config.toml
n_layer = 8
d_model = 256
n_experts = 128
experts_per_token = 8
d_expert = 48
d_shared_expert = 64
activation = "geglu"
moe_layers = [0, 2, 4, 6]
router_score = "sigmoid"
normalize_top_k = true
routed_scale = 1.0
balance_loss = 0.00165
balance_bias = true
init_std_router = 0.0136
lr_router = 0.000743
n_head = 2
n_kv_head = 2
head_dim = 128
vocab_size = 8192
norm = "rmsnorm"
norm_place = "peri"
norm_eps = 1e-06
positions = "rope"
rope_base = 3530.0
rope_fraction = 1.0
qk_norm = false
attn_scale = 0.0884
tie_embeddings = true
parallel_block = false
extras = ["capped logits"]
init = "uniform"
init_std_qkv = 0.0145
init_std_o = 0.00363
init_std_up = 0.0145
init_std_down = 0.00363
optimizer = "soap_variant"
lr = 0.00514
lr_mult_o = 0.639
beta1 = 0.95
beta2 = 0.98
lr_head = 0.0131
grad_clip = 2.0
warmup_steps = 200
schedule = "wsd"
decay_fraction = 0.666
decay_shape = "linear"
final_lr_fraction = 0.0
batch_tokens = [65536, 131072, 262144]
seq_len = 1024
doc_mask = false
train_tokens = 809500000
steps = 5800
dataset = "wikipedia_en"
Below are experts of layer 4 (counted from 0) of a mixture-of-experts language model. Rows are named router (the router's row for the expert), down (a neuron's output weights, with its number) and show model dimensions 0-255. Each number is 128 + 32 x the weight over its row's rms, rounded and kept within 0 to 255. Numbers have three digits each.
After each expert's rows: a language model's description of what the expert responds to. This comes from a sample of Wikipedia text that the model never trained on.

# expert 4
router:108200110127130152153147102092146163196109111098080085106139077136144097075123174075126147139158141122131129139098133117083181093086138188103117141112080121108113135046112094112062124088129081097171148110124146124126134126119130155139126152156148105079097099119070130178117126090135169096100159088103120107125150132085067142076123165138147119105119098117176105094140111121100111119142151104187166158154130108175137121138165175134059138094169146169165140078161151115151144087083148123093146079162141106116148150156150150098126089048112130143123144143050103141139114174107136139152152089159146120066129097071133209091183172121205084094106074167111164159151140109146137135135133073097125080128129084117158146059103182061110145094076095175163147171128105072119106164187151
down0:148109101116110076098113146153103144120079202090128101125156145185134117161150140106149108099097154089095183081082184166109088168145102147128102087113117175121102112180150122119128156179129171101129128142113099154205170108127032082121158132167046097145167131113174166130146062189102094155138153158113097117090123095133161151146102180082155091126088093118155143120111093129132122157148143144118148174167123155129119091150123113158139152115135126131099140144190104130130137137155139082180113100097176138108116074143117104101080168158143108133116130145221160101099130115165100127065100135141090149160084193114068153117095082182099139121064130131161042172122127157095101146166122104067131114189101131142137124122151160144196186087102146123184074147120148197130128109095135
What it handles: Sports results tables

# expert 42
router:089147113125099129135107158118151129148048124170145106128136138156077110149133086135085150121169145154111085158160139177138145087122084138114135152111185085159133143121122121151155134057149105087160110136173170177124120119058104141166071168102121121121144102142103153097105125083199161103150147140177169085140157206086064116144113141150210100118130136186116150142160064165092120133141170112131161106117153107137121203134052110167110122106163063132133157165129151114166161136143134121079150109147146098120120091161126150108114093137107134141105128075146136152125134153134069103122112168172107142082124131123164073129154117179072138120193064133126068126130082083124114153033103141143144121118079111132090139147099129144113182148157124210180045153107149088152154173099209
down0:103196147116094059079101238145127107147125124118120112099140086131160146129151108158154103146162176074132107099106160132110143109121128108124097161150087112080176174144112078139134108207166124087124198112124104148115107084142150057106140145160110143199134107116111142134074170106181151093164121076141136120148068119167115039129101154145217111164137109080095087146169102171113091116116131066088092102098127156166135173154068123174107144175098101130114079154147149097172092116104209156181128105186112109133143140115114108143122215161169123127117132134149139146103132160123074082145143113114047154136136183111143145092102168129139130193117122119155120129108099113108137169152083129094156111085153148102106130068147116137151141158100104110165120059165128105111121102130119
What it handles: Prepositions after nouns, verbs

# expert 24
router:084180092117157167135156142140146138093132155121118134066122162101095096144156136078099128149122159112120108142177057120083135113090135115110091160118073090121121113124126100064102135080101082126152066126141070090133141108131107154125109151128086110123000101178096166102100111099116161096130157117116140132111117110010126131125108175151148167127120088110146138133135087140109104155162106121154065111101129107201115085144086107099208141111129152160149161155147199105100106110119108171150135144174165121171154134127141134210123117040096152175167120135129131122071116128108126155138154100143092189133138161134112074154211154136121143091122113071109111099179097097135156098067104129116106081101147119103141170142096152162163139188042104137133146085116136134123130159156173
down1:160137164161141153176150148117108134140078077188112076130112076156070114113088115147076153174081143127072138128143082110112067180167165149159134135078085092176152114101125144131150122123174082091144152195097154111183094108084123157095090091153183080111122140089123095094191177119159150111162066120053135176099175140152141116135107132133148154131145093147063156085145109090113120110074134127156126125099106147130080153120110110127223089087141105120086095099187141173083153139150135113125164082078072124114106054110115087158151147161132125117155158116198115112117154116122199078109160143077139121171111107090142142113181093136110117109142136160156172113137122086207116120134105176159177157131107137121135124075106169134105133136124082077132085064101110097140121124097113
What it handles: Table labels, word pieces

# expert 2
router:138255125095170096129079138161177155182104115128113089058135110178134136112148125132167117165056186085115131101155125151113099118122124152054103168112110100155096117164093098084096166169046159122138121121149089110165088121097077161093163144165082067097118142157171147151138114129108096112187146081136195094128136122144119074113072166142122103066130073125154070129152114111085123119178121098116124140155109126134132121159162132105080084122196154162141206157139132118174152104114148121078130124157108118147127159152156156120143127148092152144132164089090125179076152148073147136122118141135177110124184133130127126153079160163129143087198159144103101085112093135156195166126110143059110087099160128141145110101105137128142124069074140130145127130131122143168119146146164
down0:105114084070152111138140133096118148167178087107113153127168120077136123080148160098157153128227133093095134107170092195151119154107150114131146172073109115170168052140113180122113170094116194109104130145137175123097086132176149055168096104123140149195126150083181153117172165109136162113140081109123104164138173118133150052118094105101166114133133136137145133168152101114116042146173129152158116111086065149110115187102109158140135182137086152080147140157152114117064112136145130112174147126108111145100152101142139131145111179100107133152111110224126161109127106122174110168117136120090102077141131091149113139039114155135128184140145175223129140128156123152064058141125164125164111091109136115182093084181155153125140177123158133108075111163130142125088111125116113
What it handles: Quantity and category nouns

# expert 57
router:091098143119145171131140109108180113147113110126131101022163101112107136099127140111091138142213137139155067113157092130139123132097144110110143178113123129089206138154122136145081145124102179139157186123162167179152080126129083146150113141150116116180151121177125148170096155114130169147102134145169121066161181141052122081116091231120138167140163109145184108097157096116126134129154127131123203140132191130105079121101143101137082071178124140172171051096146125114106139107152132093149137107193122125099191176146153185166124103083126157193183145120076141141100145203064067104143120067142138113078120108097112134094125154138126152113143132133130144111136095076171135159113189104087140103135050124168146099134095148168108121125116128171125130153093161091143109161102128
down0:054136153072127076157148165134114130107135131133086196127133161145087163092112131120124163091106138125069064060151114146153151175088104087118134128136138092125118131150157088141151152150148138075135117090121115131085082145155147109139148151146110141118137104113109183083095101158113149161137158143095152121074138081148156142195122131117209137066146080148101143114099171128131158139143107120092148161128145144141139160120156141169106195106055147097179115053163161122136104131156107124160200182120173113081091105120150106132095177124152162175127142158172141142087104178092125198190114107100147160121097140255078158121156032174117096102133118140130145097119108116086138127098189117117078093121113131156113117104093108121100179124141158099122126138084150172115149049151127
What it handles: Adverbs, negation, digit pieces

# expert 13
router:121115177075118100124129088141171185088097067145170125022128102147200096139108115118129144136203133144086082136169100103056077122073159159093137132093141144173118137132148149121174117128150161162169127127055122077164090114108114168182094169110088110203085132177121150118147147151152129117162142139132148119095150165116141111116085078131112094085125125094138114043192151139120125127047141060154149149121149100182130131177130132146084130160085135121138105094139172118139114128177134144140141014090141112086121152153161164081126094117153136131138181051123132149078150142120089096116125173125111143124130106168125079110061154129066115125121142123079092127133137101155200163108161126092140068105103116162089086130096141088118087111120117124144107142150117142153162160107141
down1:150150146123129093152159128125133099137107094206122116085073113093138102133155088095129134175168165139077145167151128111132106110111105123094087157059101178116119222124139162161119145162096145114104194172116098143132152119138184144157189138123115116133087143098070082145125154109152076183117071099098159129156135128126134113111129126160049128135140091165066143156076147176135142186114118084121042169152093112141098100107118170198137074122107135131149129083130108103100104147131113116153136096101110107136148126133147130166099187121158100119186093138183115139179178106135230128108065116141156168126086108138141133104129201084167184154149199166177169130034098132158146086080121174080099141140110122135160109139111158133112130095165141117125132062144122169116095120111135
What it handles: Table pipes, word pieces

# expert 63
router:072172098177130115121094093114142144088118093168122128010116205157132140100142137130091105142169155137083119125117120153099167101131142132118094194111100154149178117141144100137171136134059163103153089182187115141150104130109134152117093140151059089158111095202089134151115155114170147136160162118145148123150185105068085128137177096126141128062093127113153148076140126118092121149141162116100125127096130146168113111174122061145164117158093080163134151176114202105143117125124146122187135098137146122148196132143145110128104093088119151184184159155117092107117143116100111082176092086204126095124134122201158125150156114171104183123143169099124113094149129082146174174087207130143122126146077109152116102144106136095143192141091090154131099090060157075141147163096167
down1:102112165143167211146135116139082133087152081129151159132121155159142142139054151134116169139075119155137133077113121108134145184196115116128128132131115050087138136116141132119131112129155095073117128097145075139162090036112157109103074092126087139103101124108147125157145130128114155167110120127168119138156165173154142137110068093106115070187140131135093125084169072139150084089115108147112234129128135099169115113132156172055133094105137093163119127120157148100157140101045087121153096134116088068142179164110110103158136126147118159123161150166136082119137160068109110113096128160109189096141191145145142162099139110144154167130045177144133076123037122164144137104078173128135184125092089133141106065190140171120073094125163112090167168084130165133110121148125151
What it handles: Word stems after prefixes

# expert 41
router:093128110098214114104100081072089124152118148153101155141088137096089184104111106129087177145145149143129190159166144142102106120121162144118109157100078152120129077135134142167141073143076125112151114116148095172160131107057067138126163146154121103175145048169172170100102094115135135127154184146178149108133121145095152094139138152129123093067129097054122111122186110125098112176040117142107077100094184126152123113175052061179174125176063159126131137134161083082136113159171155101154140095171139116159135153172137138100140123132117160094145145146122093149212131102126093126169115161151064142107124109116130144104149112145075144147167082128127118126081103134107112144113141208133097131103138138126093093089102174057164130141189109128182063137156132083118129150166079
down1:196150143075191132136102087106182144118094153165153155126111184117149166100105146102138141132159046127130165110146141134105173159095169114076147180079089142129132130134097140125168162121130042128157115093106111114158089155106143132160111108152100129072123144066180150107088126113159137174160082085089132125137147123165133167161114158120075151137131119148158161100125101131097125088105092132094069121120111108086115141173140142208130057114117103114074027110133102131139077116181135150118093094157111126138083192049156113139087072122134164152124123063109107108120120133172137146079149110126137125153043100176157175132155162082071130150125049087145153157072110138139177068119058127125166104095152179128113125152125169146104098117168103146105120118123121080127115139163165
What it handles: Participles and prepositions

# expert 37
router:067188123085129128135157160122130114188083106124074148130155170170152212084110107110118146120169172139143189175116125154059103146115052122133104170108075106099151121152105122127072103130100153146137111131106148116137145111121149129160090134111085103197129125216176142158104159118100168075162106094104123149141130116113132103075087124163156067084167128069093121135149116159073089136060123061209126125119196123121124134165147142149153130157104097123169134196099144124139183194104170132038100076156083079097173165179140131116094135166094161157108139098106144171119162094084144061200112143128117126146161103121120122129133138148100114121120092108157143120170156083166119141116120132144124094108115093118104111099101136123151165168166109201134144143168140124153089152081102
down1:165129107146115125155148066098104100122109118188139160088078146139173132144116102136180114176137166095118148098146091135080107150127144118175069114149102109141132114084069128129154157116079136084118182139155092090120166121120153209075104104177130114136147102077127140164133126098124112128101099113167100191117177098159170184127148128138078158146156114145106119103148146110173117134114157212087095139133093108153098113120083117110123079153173165184090096105125099170142073147157179143154220098111124149138106119150083109158219146087152139143155135165154109155126139081120122165090094157127150076115144156093145107154145140110134093104122134165110117091164185145130134077110157122104194171176118130143109069127084141052095062128159071167179130189157074076155154160062130
What it handles: Clause boundaries, connectives

# expert 62
router:127211121100111172111098112096116121182074095116085154033146124115121152151132098143158096155166128166108135101112053112133182105134125120103107141093090118136132129091068128178064134122070152160146116116068139132127126096095134153142110138123122115156104130126107168197110130148121158109122138084150112147153141203091093135086159158164092137115136153150137161094171113175094092078138122088098125130132096161125103058150116136189115115118145084178153112154091129114155158155153150163116161197118108110148172143158162154186081132096143146147106135039128074126169114191086091113187087102194062081087127138111095161160126153089130072120130104082165180148148159085209113149128209159138134113115116112132106110150108132107112146125150116174080096128134160069172179152099159
down0:092096179143116144099111091109106108136062161122136119166079158099173100238096105115073159096127180102086199151114158116139155116093186087129063136090155150141191109186104157100118143123107108082038162101142147131084135114121135127072098064135141133141081101060136128088165122121201137097128092137095143131128097087086087085117116086098111178111128133114137143141110106120140090075134126123103120136140117186117133120130115127139192111157121178105116109071144047105126116128122083117169150145131095122110162091166070076116141136161168118180112130150152122138131134124091173151041108129138161131186119090194122154128126158139124098081137088187093128111160119136064103190089111079155141143112080136150082119157141123184135139171147088135187132096118138139092166131088124
What it handles: Pronouns and table ends

# expert 43
router:107208078126142118106067166084113107117138168135099142136160134143090144131125121071103151145124129166130103158172112149162164140179101189115115184117107196191136120127147069120066113081128131151177125110121120093133129077111088135197107135150138120063074150158122141113126071095111169105172123121129120137142143154111099119119098234170074172077126097145151169105122144081133115095134168138131141158134157162138139089148059122185080117145152052182156093091129163055128125131145155096138137155159087097146147167150123133167139077115147155179099140082143116172114128195108141104155134079110104163136144133124125133175023098162103104096175096135095120107209102213103131138118156130139099106109137128133141134082105104168133117120111080171145072101114145167156120142120173
down0:123140115097076065192142159111042138077100050075079159098147069155113146093140133128075117132109134064082070130174113094067129074135147101107134140086134130166154166204086146158153122122152191131083155131145081163157174074128138042175164074165119118206137109117178112104152133129075115178130197122094116120113078149146175139157104154138171111162137141172112168137130099131173190124141161107147167137136156142196160106131131153161104142138138178115180153141116146072122173078083109167174119106100139139102099097126129174117149171134150123143095131121104143112086103151138115162135099114165141135123147138128141116118142152201086152157148140128170071132116154149091125186166136091145111112136098146122112103167140127124178132153203153124119114091129167093064095104144117
What it handles: Auxiliaries and possessives